config = dict(
    normalize_top_k=True,
    init_std_router=0.0222,
    num_attention_heads=3,
    rope_fraction=1.0,
    parallel_block=False,
    lr_head=0.00672,
    warmup_steps=200,
)
Below are experts of layer 4 (counted from 0) of a mixture-of-experts language model. Rows are named router (the router's row for the expert), up (a neuron's input weights, with its number), down (a neuron's output weights, with its number) and show model dimensions 0-191. Each number is 128 + 24 x the weight over its row's rms, rounded and kept within 0 to 255. Numbers have three digits each.
Before each expert's rows: "mostly gets" lists some tokens that are sent to it at least half of the time; "gets" lists some tokens that make up at least twice as much of what it gets as of all text. This comes from a sample of Wikipedia text that the model never trained on. Tokens count by the router's weight.

# expert 128
mostly gets: "ić ", "ular ", "berg ", "border ", "kins ", "ović "
gets: "an ", "ian ", "o ", "ic ", "en ", "e "
router:152180128101161131113156084113136118113124165150158138179090152151129128102155157109134136117135123175096084142125150133103133099144136098131091130136101138094113134140130110142127103157099113126158119154111103127138125128095132128086115174098132114119168108158139124111117118133124136163168088135104088082124147109106093112082100119161092088130124128107134175130118171150199098126128128097147089121108114091108166187135149140128099153154102122121138146152139126169107115119144101104159144088118144126140155137142118133121130134148138146124141118082172150121120130066123109139
up0:149125107113160108098113128111148091069190143155118122130145162132106122094182155127145136148139133115110171110163106154162109115136156130163128128156148114160138111058117122126129120161155115140123197103106145128129122138134152142129084114106160101135163157137128127118100161116167131129143081110153107118107135135150122155138135112103132130150153131129132069093178108121153103053116140116145136105118129089136123176092157151138147159135149089109119125125136113114112157145166130124124098118159139118125091145120088121122150130131115133099115125116101086118138159077128099143
down0:112117165102138141127128097153130148130107111127151124117122143081135118132162124142114153126113148094137096134147147115097141146161095125132162115127149117119068181154173096081122139128102097125080105155141105117143135061134133139165128114130095117157141157102113130131164068146157131155147144114109120166145124151130153107116122135101126129127090134120140147160095152100177121145081122137079093111145159113130113112117134117051131149160125128156119127123130141163152143157141134107127124117112101144085158128163135087120124141137123077152082109180109142137147123170089127107
up1:068126090150129120145132107105135143139131166105173147107108135132135099164120144145074164130108120165120125109137152134131116114130109117123151088135118152171101111131128130103144100095154132099146112099125149105125093182113119140162158137076097120127141122095097132126107105078122127144119087081109163108087109106092153096135138138110122101155138140131099133131131147122185146099113137150124137168152146131111103136103126173141134104117147111112131139118113124149109116147106167109107172121132126132143176108175122162167144155130158170114139088104207114137133163107118164142
down1:144109164141166124147142150134074095143138108123104116160150126123131151107123082168162134087066161119125110122155113188128145101094113103108087148123176131129157163095118145151110103152081130127091144140141120119163115115135117135131148130164129166095133081123198108120144115093135102135111109161152130120180156133095129168106131149117129139105103116137147086119129147107075133175112143139105128087122136113127130119128100133117127144102131175122145088140101165104121118139111135129107133157127109133149108108117107104125118098091116065122155144175119114121145111130155124135
up2:091108141129140142166074091095149128105163157161137150132146103124164135169121161105124079169116143151124140160115064083151159121081141092106087151083122110135142111125090107101146134129150104109131075141151104133093142127122136112090111141135130139097091105157137130124062111171134140087075144118123117130116123174155135119112110108116130165198106139132131136135112108111106131128099117128141137140134139150099113177092143119148103112156116111108132076112106138168127136133157148138128072115117130122149135124158131116125126138127134158160114136122105153117154157146129115142
down2:154107167127120136147113107125118127128130155145120112127121121137134109088159127149107139088145109136151122143124176133136070104119127154129102142195173163122115098152130144118134136150159128128126137159090161099117082145141113111133103090063126105125150149110158144111106122188124112133137119127122111167119107121170116120080110116125096095127109126120147147158133121106092115125147115142175151159120118121084105156125157107186126094086167156067132168071119112172110096131151114155091138117116150126129144129160129110146121131116165112109139080138168139140098127115111134141
up3:117125109134146139155126122113181093141139146143152115151088118083109175109122138116160125123144125114125105133138106123163166094114131130152099154145130099161106137130113124097159126143093148143118122112139159146069129100122123158155156167139171137103131140147136128126121097189112175125131105147085102113127142121086128107127109158137142095181103158122148121123155116127195096105147128158116164131136094119130121144131130164065132090156112118139123133186098114158125104131113080168120157102144152133155082122105108153103121112121113138136140108115141149161138098141097072123
down3:123122116105109144117126103148120152110084138104181114128141172122113110152135143140145160102132144150104133170073102111112096080094165098097158148090114145115104127151130117115107145129097122185136162116105100134114170153147134176143087112127124110116127100172123121105159124131120107131100135109137117132156137133103164124154147124135073114152100134122136111134133100143131123117118133141138107094159157175128172125139176097134087167128137095166151158116152125108127138121121073129142137084127137148144128092142127161152115141151116102138074146137097118065137153156183135144
up4:119125141164144121148114103090157163139088105131085155136145105142122124126145138121095128207113173142150134156130083089109118097093140085153175141131116124136104080141164157138090143152112092138130151121109117143139140155150132140090143168135152124088131146160138125116098144152149163164166160158146146124128125116110109112189136130137109150105159147098107103146105144058128153137140128110111094097128092125088166126110129140149151103122118130133155076108136101127096084111166106122173110105126138102115120125138146129115124120151105142132116175135118159116123113105124109156
down4:101143138116105145126119155132167114117104148107124130156138145120113132109107100162122085111125130136129110114165139134158161097151118144107189113150148127144087182121112126123137132113092131141115123155147142171175139157107191114137112124101084123138143143106146106135131145109122130112098166137142121114116158129110122112156149150084138154094140095175117071096114088130152109131162133152123102107096139139100166139118125121113070145119066130141111095154130106097149131134131110120134153114143062132090127185116099113131121152169149177112137143109111152074109140152124153113

# expert 15
mostly gets: "/", "–", "reti", "fact ", "/ ", "presidential "
gets: "–", "/", "-", "to ", "the ", "/ "
router:106152125104143168103126103115153124147168104151155164177116113147144130162137150138092138107110125098125190146163146129163174101104123113115116126096116091125152199129124099104106132112160145088145137147127113109155115115151139119101151132122107140129116148133117165117118117112151121159075140108135139138118158104144161129113161117169136127124102173112082143094182151154136098123105139113156126133143099151148133133119116096098104090167076150119102157126091149128097119107107127141136134124154135133097156180133101093102164136110090105107095142108140074119113130131116112091
up0:175154100115127152145108089143083123149132145138166106145161134114112148134155091121135121141110099134108137122090104142092140118129106151138156116170124117127131167122115132142124094101139119185145151099173138112145127118137160105154129115108131155155121138106100147090131079189166130132128145170115141154093142095094144128117105115136101098137076098127155149116155161112123088101091143156130111129091135107118100114135128102158150158167140091169139120129156105108119126122086095120168122151136131121111173091158096093135166113145144132130128183148126126183127159130115156092
down0:116129096168143093135146092108113153164141111139169117112190141114140130098114114120124142142127135153150128143112147166145159153081117148086148121166113107123150127116080148103107098145097136156151151106106143089123178114149117151086154151116085157148134089082176117100127154135138100106155118115134103145113117153099131102108087113155129114129092155134144101144141138082160110116113154122100116114123127109084117129118103133136096130130171144150155102079132138105148118147147134108131107120130089134134102109151126110115172098109157157179148193162134125141150163151106104126
up1:080117125139107134140143086122118119136151152125107103145121151119128126149089082167144129158129118135098094166110087150153121091092097139124114104145118132150181140139116113136149083126140110152174121151124097137104102062072110169133164160142113132133088141132111148107142104141159133120106121173099142132076079166080102116154107118135124130053127157129135141136151143118137130147190112174148117127142133101161171102112119116125139116131123109111106105123114141137137096168104154127108111127124115125132123152109171168111106123115109163142139143111137142122100158149109122170
down1:182108098144143158105181113111125113145106108169144097157164113144112100134101109161144118122155110138125136102124100076161105125143174154112135112102139088089151126109137126125119114117143109122150131130110080088124087142130162154125161079077153113138126172100129148148192121145110167091116125162091121131082127157097130149118090122107116130134127127097143128105148138109140139157110145156170111133116150149126158101147157112121135119139153137133121146130130125118150139134103187162134148135124124118117111126110185157142071124155110147167153111092124124102144120192139132136
up2:118137131121151086138106064117118173137092137143146145103142113095130083108098119120109127183139112138094117147130110097122156145125111121112156162093146125110126196112107095104176175147153133122102127117177140093145132102124127114113125094129158155128113154130121139130117121202133128128080133144114114118132122106123148114166171146151157186127140160139116112135116146123149153116143128164177100152131127160139104116133112118138134069116137117106114108091121110119137123089140119103157132179158139093106160124129112136115138149122125115090154080148145097105138185108145149116
down2:145116129094164155126130127132123155132146131175118115115154081138140127120117133054133128160107087118134109112129146095114120088138129127119148131142143163119109076148113132154172143129110113159121147096159083109103134203085081148128129111141113138135141116130091143101158153112164148148131093092142154158134135155142129114099079147107113114136156153124125146123118114103123123124113102141117149156183101132122120093119149148137107151135108192179153072120101142143155108107108123106124112080088136162100135127089151118154140119153167123132083117112145148092110150114129123120
up3:124134118108113123123150136127097099149126106141154121174142103090120088202097138129074151135116072110189156098134104120138139131091108136118114133171116112105133120127116163129116110149106145170116180124149141127108149121118172139124101156165126127162104108101082107126119093127144126149123137093101101119153151104165129121105128116115156139140122141094163142071123095114145135101123106162103158119107138177167112094126166119130145089157142104118119106106129106158102144122147090173126129158151106135121149162129089158148098122122122158139107121103190133120142113141114112100
down3:121155132148167142114117161170130140110155110093135105103096118155126177129135115159077138133135129150121115157119120150112125166110124127081141173113128082141113106166179149127133131137105166135129097150105111115159147120132151167160096156157172099113128135121138120120155123144150121131147138130096124102093085149163135106125151162135124128088175139144125131115161153102087135127179149123110057080135102092130109110142091162161140144131151100140137127095114139125118112123119106116169133154109151154130113118126098138118095106078118151124097110128108102141093148162144128195
up4:155131096060122147137128160136153115172132134124138164179105080094151139129149137103129158133083093156126158144156130148123140100153069129131166137132120117138132165113113141113187116136145110109140127119137144145123089115151112136127169160115111120123102128145104123088093160168130154125106113161126166174135149130132152141142110092129100136093164111127115089148137121164143117113149152098135171143120138082169084099172132110097090116098117132117164115115082110147108115126139092143144136137145112127132111107127141099111126185117149095135162090114096149137104153130140097119
down4:147111119118145122137162119126163121151103108127157167147143171121110143124052106105144146130136164149123139131175149122138130148142131099126128077135160100108121141139101183120118098119128138130131173115082069114112109125158105141108117115117124124157117107150122131131098133086097142140055114111132127134115153120122138168153136089148106148128090109162103108124127139148105153161112136120152157126114100093135117123142156136046124105140145139109104128103136155132112108161109119113166135128094129133146120173158154131129127148138222145110131093148142143161125100131155128166

# expert 119
mostly gets: "ić ", "berg ", "erson ", "kins ", "ović ", "Jones "
gets: "\" ", ") ", "er ", "an ", "o ", "en "
router:158132124119143110097150098133126149114117111128129104149095130141140123138146115124153124118116049168099110122101175133110089127151135104133109115127150129115116107135133113168150135150107142115141099179137151133119102136081136107104152154084161141113183122129103165109127102115126161157181134183100106098145124113119110108086137161131128103079143108106151169110116135150131093145140158104159107097078142084172127123139102152141162139093118148116129129157155149174117111108139141098110142094100111115129140106109099145124096128097144130124164080098160153123099125089107124163
up0:125165142127114127118117128140127151154123162100142102102156154171121108115134104088115126151142161144114131149159106139078135123102103142124147119114108177133152176127142105143134090122119141155136144046102109153086147126113106103123122128104099103134143131136131105086138149142111121143130116135095160094133110121154113090153137180080104161133139179125120122126093103118092094130157131121123087146160129123075157184164104155138134120165130137090147136149151106193120118161137153125115121096116145104126093130109116126151142121141149153094163148134115122113120155165166120076
down0:079096107123125134130137121123122084120151151115127140112138172124125178109127115110121130118112101155147159134137157198146138152124105124129101116114153106105106111089114136145101195165128106128177084180180149132139150100155145165116121119093110146141117099088123133131135121159157117158169150118100138131157102116088120167154129108153129121152098093130153149135143112132135137124053122126160132129111181127173128122106122144157154092125105144143152052124110123121159117139123118146127098154122095118109147120151141140134108148145118109138095151104130110158099116098102096146
up1:101075146152102124127126132137079161127146136166119151124116107103158125098153133156155135182127110115094113160134096181117092138158107111125155124145154124154080128107125134140140126142120176119161119132097106149101127160138126106133149124166132143142148160088146114138121108183131115147135129162092089119135116138133120086132147185108127158128160145105104132144113134128110142097151148187127092106141166121152106124104111130138137115155135145111122078122117073108150118124126167117091133126098115112167164126107131095126070114121123127144152052126136106081104120150121159116
down1:126116117082125085137089108162126118081080131117100159132149133101085118141126131107117129104156141089143119114135120067121171139065158113135105150083138124135139125153101130172108125152174152153114142079144110096108125140135132145118105106114141086128147124203115139087132141131127153169097118119128171139169122144114122131065137079098121098175160116123144131113167156107128137107112085121150103138141096092103136136136123120114113153102129125136135139154128133149123094129140118126162102082146122112091143126143139142116155147132142095146115105088166146163123132131160147130
up2:074125103097123064129126130151128176108108109106115161122120123172137158142149123141112104111124102127087125124167157150100143144169118118168123150137132129141122132119146181138158088118130146162115128095119111151132092101135115093132128130118111119087133120084085129136125118111185158153174123127110124098098143123134093084152115121117124129102137127142138126128166108129157142117169149104175148120135127114171126089147122141107151082157138121123128093136111158144072116174099199096106159136115131108146136110104139130107121160111126079127116111109141085152082152111111136140
down2:139134157162167109096135143125144106161139138142131093156106139125128097141111122133117145128110112116106135116132148115160121091104106138122139155149124061160126105156132083124107154138108122114146113111123131141145140138110140130150090179157084110155127088131129160166127125165131081107097170125087086081122111143086152133085141127105112138192106115124135143157132106165147115118093116139124103159131154150144149168089141113098116171111190159127120168149157128099145122128127107142112144083120135164131089112123113138117133110135140165096107124100104148120147091146115121058
up3:117164125166135152077151136145132171126074118143117149125148118128171163118105129131130104136128093097125113132160148135100168109093114139117142121161135076153081134125093095141140112119142120142122098134114186124119126145158125122147099119116123137153108138145080125134171129124080142113194074129143109097115137110135163101169092095111103121110149160136131152131147153106165081123149119175108102098137137144148094114208112159147128150120164109119144127133129098126125117128079143124119113109107132108146107107154099102158112164170122131108130108168126131152106115109137134151
down3:109122109113119139096125148104150150140123108110159115131113169116112179138133087108131118135127098149111147121133072121134139099156149068097159118099108124118129144122071113108098144143116131132089093156113131135203092147093102087149123110085110147145154100139128135175128094131167094140091131196144158134144138161139122128156127133131163102125120075147093119103109130138140127106100113097117135185145121113100147139105141149134153113117118120118133137072141116135099115127119123098122141118145132119188110108143097127146146145161113134085143154151104142080144142131099144086
up4:121143119116120146156118115096123097163139107136085129127063149125171127121130108110155115135137114120140149155141132090137130089115111108140139131177148129122137121128097135131160129114127161116139110124160174173121121199106162108139130170121132156162108157107115152082111111118131117172130126114102172091119145177115146084140147141067117102156148129106151118105148122163090137112127145138124103117148104137097132135098101116069159113130149121086112107142109134148092114132155127091132128132142143095183140183111119134130125142138139122109164157106161071150164156097143136112
down4:135117154136088124118159134185143147119126147099137157197113152114080126143093113151172138078136123113148115145125109124120155120117125146162132105113171136167135141054117109147171133087118147126105133159157130138140106138160105144144083105104149131125112123137154104107194107123133116137159144112173114111123131103123119117095117150107133080136127112141135141132151127113117168171115117129117071142107109095093143148112112094126127112121144087103124136178094108102111140134145144170167143149192137104072135142115107135127176148143084123116121114121134110131117145128119134140